From a checkpoint of a small mixture-of-experts model trained on Wikipedia: 13 layers, a variant of SOAP for the experts.
Below are experts of layer 7 (counted from 0) of a mixture-of-experts language model. Rows are named router (the router's row for the expert), up (a neuron's input weights, with its number) and show model dimensions 0-191. Each number is 500 + 25 x the weight over its row's rms, rounded and kept within 0 to 999. Numbers have three digits each.
Before each expert's rows: a language model's description of what the expert responds to; "comes after" lists some tokens at least twice as common just before its tokens as in all text. This comes from a sample of Wikipedia text that the model never trained on. Tokens count by the router's weight.

# expert 22
Description: Counts, scores, number pieces. Number words and digits in scores, measurements and hyphenated compounds, like seven-ton, best-of-three, 28–10, often in sports results.
comes after: "-", "–", " ", "1", "2", " ("
router:494511517512481487505487510499481493567458492544516452488519521486458466500477506522487504474476499483476520484486494510528520513492467498492529483563490488510509518492472490505466490465481500520528461533504525438444489447457503517516446491474534495496483560521479512470497543518461525478447521510497523526537508496446485527494478475494500487477538467532549518465488512508439475491491516524505550482511515483478543518495530537526470507517534521523511481492507512469499489454463483525525491521504508476491469499470528506512492483503509471503488478498484522453488505516511465503
up5:493502509493501533489490508508502516560463525496490522520489540517456493510476495521488515502516451510478498510511489514477522534545452515497557473513513469489501484479524482488479523494505480522512505480509521447488508485533514523491502469514469529484472466560490503476482492511468517526512495481490473507497496460489524465572482482548481461522498497552485496472494478521504482502507467483500509483498528450465515531498487466554489500479506545526545516495506562529530481463466509557468492490474511510461465517525524508462483483487500479473478494487490519473540438481495471505
up6:527520502517500490521503504537530509506528470524458483496507510505448479444491475526486497476526520495481498466478511503524511504485483506510543460529517508429498538497527459526491467456517523534512505481499476485451525499536534477460498482510525546516477506482499533476475531506478481487504488517467531500504468498466509511476522525495529467478510486496547557468523444505477503573510497549479490515469522493476523514513500510555494526493504469502518460493493550486488464498494506484482510451515450506471468486519531497510485530565495495508499506460494507496469524495509494491
up7:492499561505479496525479480485483490495504499497465480506502475524499472521489533534478477465478493500507523517510558518507526471547541523482513560512485515543535519445487491519511474526486499484481548528533477477474532488487468504536481528522489499509511475529520547478479509528515480491477482543513484524488509485517492522494481536493477504505510505465524521506538470480541519504455505502490500492496490440502501505516482528483494550461485473523492474509527522497502466506522502504525471507530518435475484485530546442503491476540516444498465495507449507480510538458504530467
up8:489521524495500538457527488491489551512516527519539509425522514527484520464503542496516491471522528498471484469474494509505468499480484490514543448535498442462508525516558484496499525473527455514430500445502504518526505476498517496504498506492517532456476498483486499501461488491503504512474509539511494516547501522490495520483494518488546468482497507474497443497494486469503539498546503487528505483532491549524485512506529505539475523523479545459474498564515518509532515464482500511486493509505488496495530496523547493489465464504519460474526485526482490533515478516512504494
up9:501504506531484468438454481470463461521494470518489513445527515527491501474462459488505515537501478527528488508502518512480504478475507511506526469488500490493505530470487530508500478512492536479497504505489492503482448504539576517501512494490542452533500512466512523494493501491496508546531499467515497536481524483465524513495457470509545500512499522517552533514477523502454514485463517481463517468435459519505492486515511548509544479507467506501504570475494502517521467518483484535451524502503519481466527528549501511496503509498497526484505512483521496531490483488536470469
up10:467494486510527523541520521529515498515434493518521468504500541535485481510528454538522531520542475502467546490485512505539506473463524533492496499536479506484483490495487485514505461485473476438531503480484525526480478499508558468490464460473508498475479527483496505446506506535524517515478505504502504506539466511469461541491474468506507489535508469503519493506507523495465459486492548549468499513525473504508488488510486502472484447547510498527496474484529539463493548528458515500473496481510481520479483484523465487537515493463494509488516529517497509552466498497466520468
up11:481504496489515464497469486497487471527480490535516494517504493528499506521477504498529509524498510507516524489517540518529506504482444539505473536552540509516480519519521460491468495511521503475517521480462504496509499516483519510509521492487443527502505539556529513561472573502464538534468544550477574498496518514511482512481516478527471553498480521481525525495465471506510513522510472538526542496513480473490529517491538507550488559506501478449499501496500542494482489472486523529518495506469489500490541510484479490481524526525482480494501523508465519496456485505544520482
up12:503537512513512507424479481501509470524486466540516516489511490482470458509543487471489498516529472480547485488472492485477521509488463474506465513482512519458483518566501487500507494464461516476463511491518494516480473544491508493477502464531519492458476528464511467527557514506489496492511458446491515514496523524462520528501482448468493522461509505465506515513514503506507516490465519497483499435482501522438489507487500486521533510494508491508527489469467520471518496455514469554522504456501488433478492480503517477497508505499480501503506501509473522489497460468545483452
up13:443454478466500501506486510480499475470490502504524493482486536534519526502481480511487490502496476534508516453507505479515476555499477449494500507507477552542503511520491526455507547456505495495511517465516467471485525534527485552508505495526480479508507482526489549508463552478491492478465489514485493451501479519498542494516523523506505526513487513492499506498444556509532496538472538471523504532487482480512499502531510514515450469484511477526509470539509490498468503493467466531482485545505504556504461502484466522502535501515472466475487466533503519499506520453500449460
up14:502526478506494488530471511512473486505445514484483527505523470530520537502495513505497521507472512503528532485484507515512445512464491551535531509476516527529509529514514510520492551492476489551470479529486537507489462474528478506499486507528506515553539528488502492517494497525504522478505525519491465478515542473483511517541532529507439510536500481505478516503534518506523573473450509512481517478535467470515549526524469504500501546518519497544523499479479473508493478521491461487481455536499477477481502519490508485494508513542511484510519561507489517526457526550449495513
up15:459477476500464504461537496465522525544471475521524492479488522499493461518491497494519522546492494494481516530522489496538494452482480521487498501527480496518481568466512471489524475483494473525497513510511459469512491496467472524554479551458498507481480482468477510513540539504501504498486515493493521543499520558495498519455481522473448481460541496458538487505493508477543506513508501462513524510480540476506445522495512502501480557525494520502500540564508484497484440480490473486469480472544488478481505519502493502511462508488516480491472479529450499499519506511504517505
up16:469490505475500490491476473472507510497498496515495498464526485541497515456487518507509509478493523526515474482501472491490502520455504491501498502480488538526505493481515478513476467515470515492442512480514509510512498528509562515490475511484486466487481544512522516484491495501491511445514473519462512449526466524499497524494486501522483509476528518531535514508431521489434568501511539501499543524525503495521550459481520506577472476460526533501488498508515488512509501492542483445505519461437521487487497518449449517506499480478469515509483531494490515470455539514514521494
up17:501497571542498449504480493529511518495552544513493446505508507512532484499470529526533521540489530468447521512499510480522525489512498485435496508539504482473501479503490486521458490493494494487507515489487543502499526516512535474523491539514466509493493547514463489528474528539515476530525486534516570551489461493499517515494497462486515496495537509539459482499512511513484498496482476503526540451502520477518574482505498439551488490484499519527514482518515558525541483487516523474495483520505494503525466491520511492528505506497472465504496490498496502483493515488532529515
up18:500501461484474506474509517525484476513530452506510500520481549484512517484468516480539533506547528478522540504531471499533494491483494463506499513522511533522512477498502457515455509500483521526520458547498497501494529469480507473485504511540473471451469506476483520462559524512467512496527469506489507487506485534486483518553522496511495458502467488506529447507513490470502498509496562514559488464532534519500500534469549464487473496502490496521493501470471543507484495511469529492481506514539489550483520485486532521494494475506508467477488525500504553537464494493478558535
up19:499508538507521527471454523472460453485492535481458457507484519513513507494459495480464505498486501483490533486523511512494538502446481504462570495502491464523530532510533473490473477472521521457510481485515519528498556487529488503468494509532498452529522479488506514489474512475506527543455506524536521467527473516466513504527469492507519533518523513491506499476473488496506502469520503539494528480500486535521460540518529494505523516515459517510479555501513537476489468509520562504512452471492538508517520464484527497500488512463520527524478490492513459479529495537536496535
up20:488492476552478503474493550524549491554493529486528484523460513494484469528486476486485520518512534512466503542519517508496496485505482513513544513441493510525522541448494481495515538502518513456505511500515479457510482478468474497523507523511477484517534517502449532517488506502496549499516518496486444523492471542523464497486496487471521452531535472476526534530539453517496476503494532499487483479536494455513487484486517511506442468486478501496499470504466488490533486499502463532489479475509501490520433492454532481522500487504531462484507470500471488514525480503502450475
up21:475467498530508522459507557493458486487502515533451504505484480492475453499558506523523492513494485473481479529506493485478483473483483460501524510554470504485443486466499529456467480469467514517551496555471525482483508494514471510492455482481484512495490528496466508490518469487475483487508505502516535490478541469476528473554481482493510472478502466528532484492498497498425472419508487511502502531510528526512519503522507527538505516502503508532492507517536491456537517511463472484514499519518544504460515478499567509507492498515491508465499489486517508485520489510525530490
up22:450464451509504521527480493481504479534479532491530467467567488462532491505520493540516496466505465509482500450472485485505504439527511543466504515528468480524503499529463496515487532497501526479494496503446519472520504472471498500477472504503500513481513537501525499535515513506521442478527515516542519444487475522515495476499483486503533492493526512525515448462526532518466553547473462508487523473492505514472446492532516494524509492472512509517512498505498477465479514566509478502520499505482508519516492520507514525468514512508520538524502495462530448539527507470506511498
up23:501438506533487512548543524491427481460470512518487494491491523466453486497487484529454477489499479522434521506484492521509448497495465486489525479526493512517503527479502527496504526498513496522514481485496505498490559544519509466503519498542509534490467484503490477513505524476536526505480502466479511499506508523524512536520476462498499492530492521495480540539476481471523485488491502520474489491545513483500479515519460546504504469460457524505501475520507519509524522508497535495500502525476501504548476475462505453513494456528551502482524482589508487479502452487481485515
up24:475485495500542501546515548478502485515508499493496474467494473529468470453480530488433505511499528527454494517475499461496512491501487463503507537498439509498485489493498485506488507515469535471547518556527530518543492472489502493485498474456538501480534507491487470502498493536453494510493513493487486504552468491477540512519486486500499515520463482542487535527522507506519433480504516476473508546514481468498527489552497472531478554505481466514501477479514487478482533560506505472529532507539519507498500473504497495537522501539526499492527492491450494532450495509512470499
up25:486486472473472503495486524500498527554481471480472513524463527544501519487513511543468483458458461487478522484539501509494564499476521519474492465450450518531525506446499500512468477476480500500500497468461537503502447496513547489509485483456499491508497493506491552484490517529464536491522487506503513498520468474521491495488518482506500489503476496492515457498479517541460435533458489509466534453496513477501503493467474492480480449480495480525519510498490481465504536492525445480518503516493475478440508486490486489511474510485450516533482476484534524472503518473532501493
up26:487512496496499545483483483531519505483492479497523501486522545501482537487470530482503493487468507536499459493489449494569493491565525479487501506487456540512483507523488490466488495509483515506464524505459480465502476525484484522464506489490538484479538514483526483505530502492472425469514480474498513499535453487489502490486495480438518447470495474532546509529529537516493485497483509521485508509487486477476476449511511501431487520531500531524538497465509474476492490475492516484513544515472517487532517476504529495505505499459490461462561502479525496465524487491469499469
up27:493483488550509487493481517513497456496500508493485477496534470512505490496487543488519493540518515516496522499518518498471510496518542515521514479495539522462498516469463516469502518450477490520490485492454548526488474504551500509515519521505536502506514470477510477476520487468454507520480507500467475462505516502498501547531505486478516515501489502503520488451494466491498489529533521512524544533443519464516468466450514501450495467464479479570528456503476497482491493502466459500510523482495516499472478463450519500527549506481454523466566514504444474511485494504499537520
up28:509517494498500451497481522490519507500504503524510495502521550474484549509435476513490492451473532485540535487511517528511452519510473486507518500502511560507456509493464495518527515472472481522512471487491511446515497527519516524521488532486499539503451513490460479504482500531544529492544480521447499535559509481501465487510498501460493485497495508499513450519487506504478526504486457481476490466519503522528518478503532495484498531514519486443524501520503527482472553475465459529473514509472504472532471517444519495536460488510477505540548485525472526519484495485499517482
up29:480514519473478496520491491502472475503522529498522532503462471491520495503496493473515489507507476525493528495499509538472478486491467460528501507447489478517505494493474482524504496495489516498483463510491530510494506465494513536513471524502469504506470550497510445505495475518451502482495480473533508474467480535453527540484519549486502462502535527546482536483533469485465540501489509536450450507517477479530521501512461540503447506472529539498504521512563513452511486476480519502522502567531490507530475504553510485501495478525562482501446477513469474501511501496512475529
up30:506519495493516543506496480476438466464478502502475517481511527454495487468440520496480538524497446516495508429512521504509441524501513537527463514532498490512492525531475508552467467488486487506488513523497533479501490497516460503515471526487479512531478502513506484480514530519531468497512494485497509483484499515473504519566506496488496480541463537453475499472529554470515507472511476516503533520494531454493492496512483537520536504475456499509561504498503520514520490499491536462476533477500494536508503494517490501448507503455473489514504472516490506555541539529475495499
up31:488528471503522498441519476545465479491517492516515526519544478515483478491465516506459504483530500512481458485548546513534527504489477489470482468474446506525509534503473477528508501469506485524530450493491515491492525452477479520529492537481505533517472494508474471542492485498501491479536510530497493533464508494509478539493466477493492546502512503505517530495506443522493546516541524485507536486476484485483491473487486493487461546556483543557475461536499518474529478525454535512505485513497462460490513502519504516492501528497467460512512503518495469458510507509477463522
up32:493490519507463493505505483461485507500510496502502490500489471489460544526505517474513531533537508498510462559481524439474446521466478501500484526540464510478474502495476494512501532479433521512465489504517521492515552489523479448489525524524486509441519523497456532515495477521499498521536511502452538516506499487434532500536460520518487500480541478532504530546470498522520490490494510506470534454519516496524497515476488509529482530493439475487490518489519511507533522481461491519494512505478494494493515468504522500537464505465471499472535483527463467477522531486514500532
up33:523523497498495506435480511487512477482502526524510498492524508494484470509510518498519515527492483503465497532509481468472501473478484514517487448545458522497534483508486505474458492513498488502505509566467532481494466500495468433519482473475518540460492510519517477495487511462507497499516489518530505506532511507511514556520509489494500508446530488466528521521503518519481497524527482499493472581501523485514538506501529502491456519504523557506543483458501509461523485458453512480491464485532549524523526512507531461512453494503509490454513521526499487498547510436480505516
up34:491524503521462449475475584489478464494474473520507441514524505488491466534475494534484547477473553497488507490544499487495474475506508466531534491503497517490497520528508537500484483500536500488525522476486490489480493512481488513526443534512521566475541533543463451488512497494497493455500523503455511475516528486517532508492533487556533479511522502526461498487508503513483498477486554476511508512519522528511513530480498505504513511541500519531519513481491505505487527489505496551509505482482516455530463472513521472491501508503532432501519520460473490509492485495459488525
up35:505481544536531469584466478510529479484486488562484501475505505475462504452466473523499496526492537482492509497505433513481475540509494491539554480515521512508467522505513513507470493463528482535517547494494513501489486503506470534454475457528466508495523489499441521512457483527504509522523474486511477513494501490534478534473471535511530514477507555495478523494474486577490453491489503480496544551514531502487500478533499485501483507512469491463516498510485488493489511470475487485548493510500543495501514502499526486516474489461507479521495504489518487480486518495501543479
up36:485540460469473496461492519501520469489546525504489537521516468496469518507509514474516539513515490468498467519558497495489513491493467494518493517522550479500529487482499462495473456484539486524501517483517524470505545514499514503478463491485510458443508515452492514533507481513475508482464483485482517503547482492440469488536492455498469514489473487547493468497474559494497482527516493483482521464468501498518525514471523544505516498527483515505488482511506509467490488491557505520480486461525489511473521444495480443497567480490481467471505536465489506491463494533499474483
up37:477569526526537516529472492547498461503503518538484484461534495454522489483471527494523477479483500471536491483482470534546493511536490514481492487497506503505494498476505503471474510488481469524510497455459513498483464488468477540505521462471518503467504539502508516481529528537486486507546482501506522522475504521488526492479506453527544519481530475497502475484528477539444477485518507506458568476518468482479508475498492543487535535536545531490490491500541472470525520481490538526480492483475448469495514503521507483507525445509475511502531542497532508508486497502504474484
up38:501490500486508450476495460477467489538480487487513476527514488508479509492492489532491524495478517510490498504460529506481528471435505483505476464512450541476536473500465514527501510510522494551472518491487489496492460450479494458534511549497522498499476508510497560510478512494466491488511477512549476480526505505498487483482472490521463490584507459517510462498490446523454495477531503494495458471520485532474542501495498523554506559481492489536459552487459508490508501517486517497504503508495514519542531495491476557467505501507503510562508488520501468499513514507493495492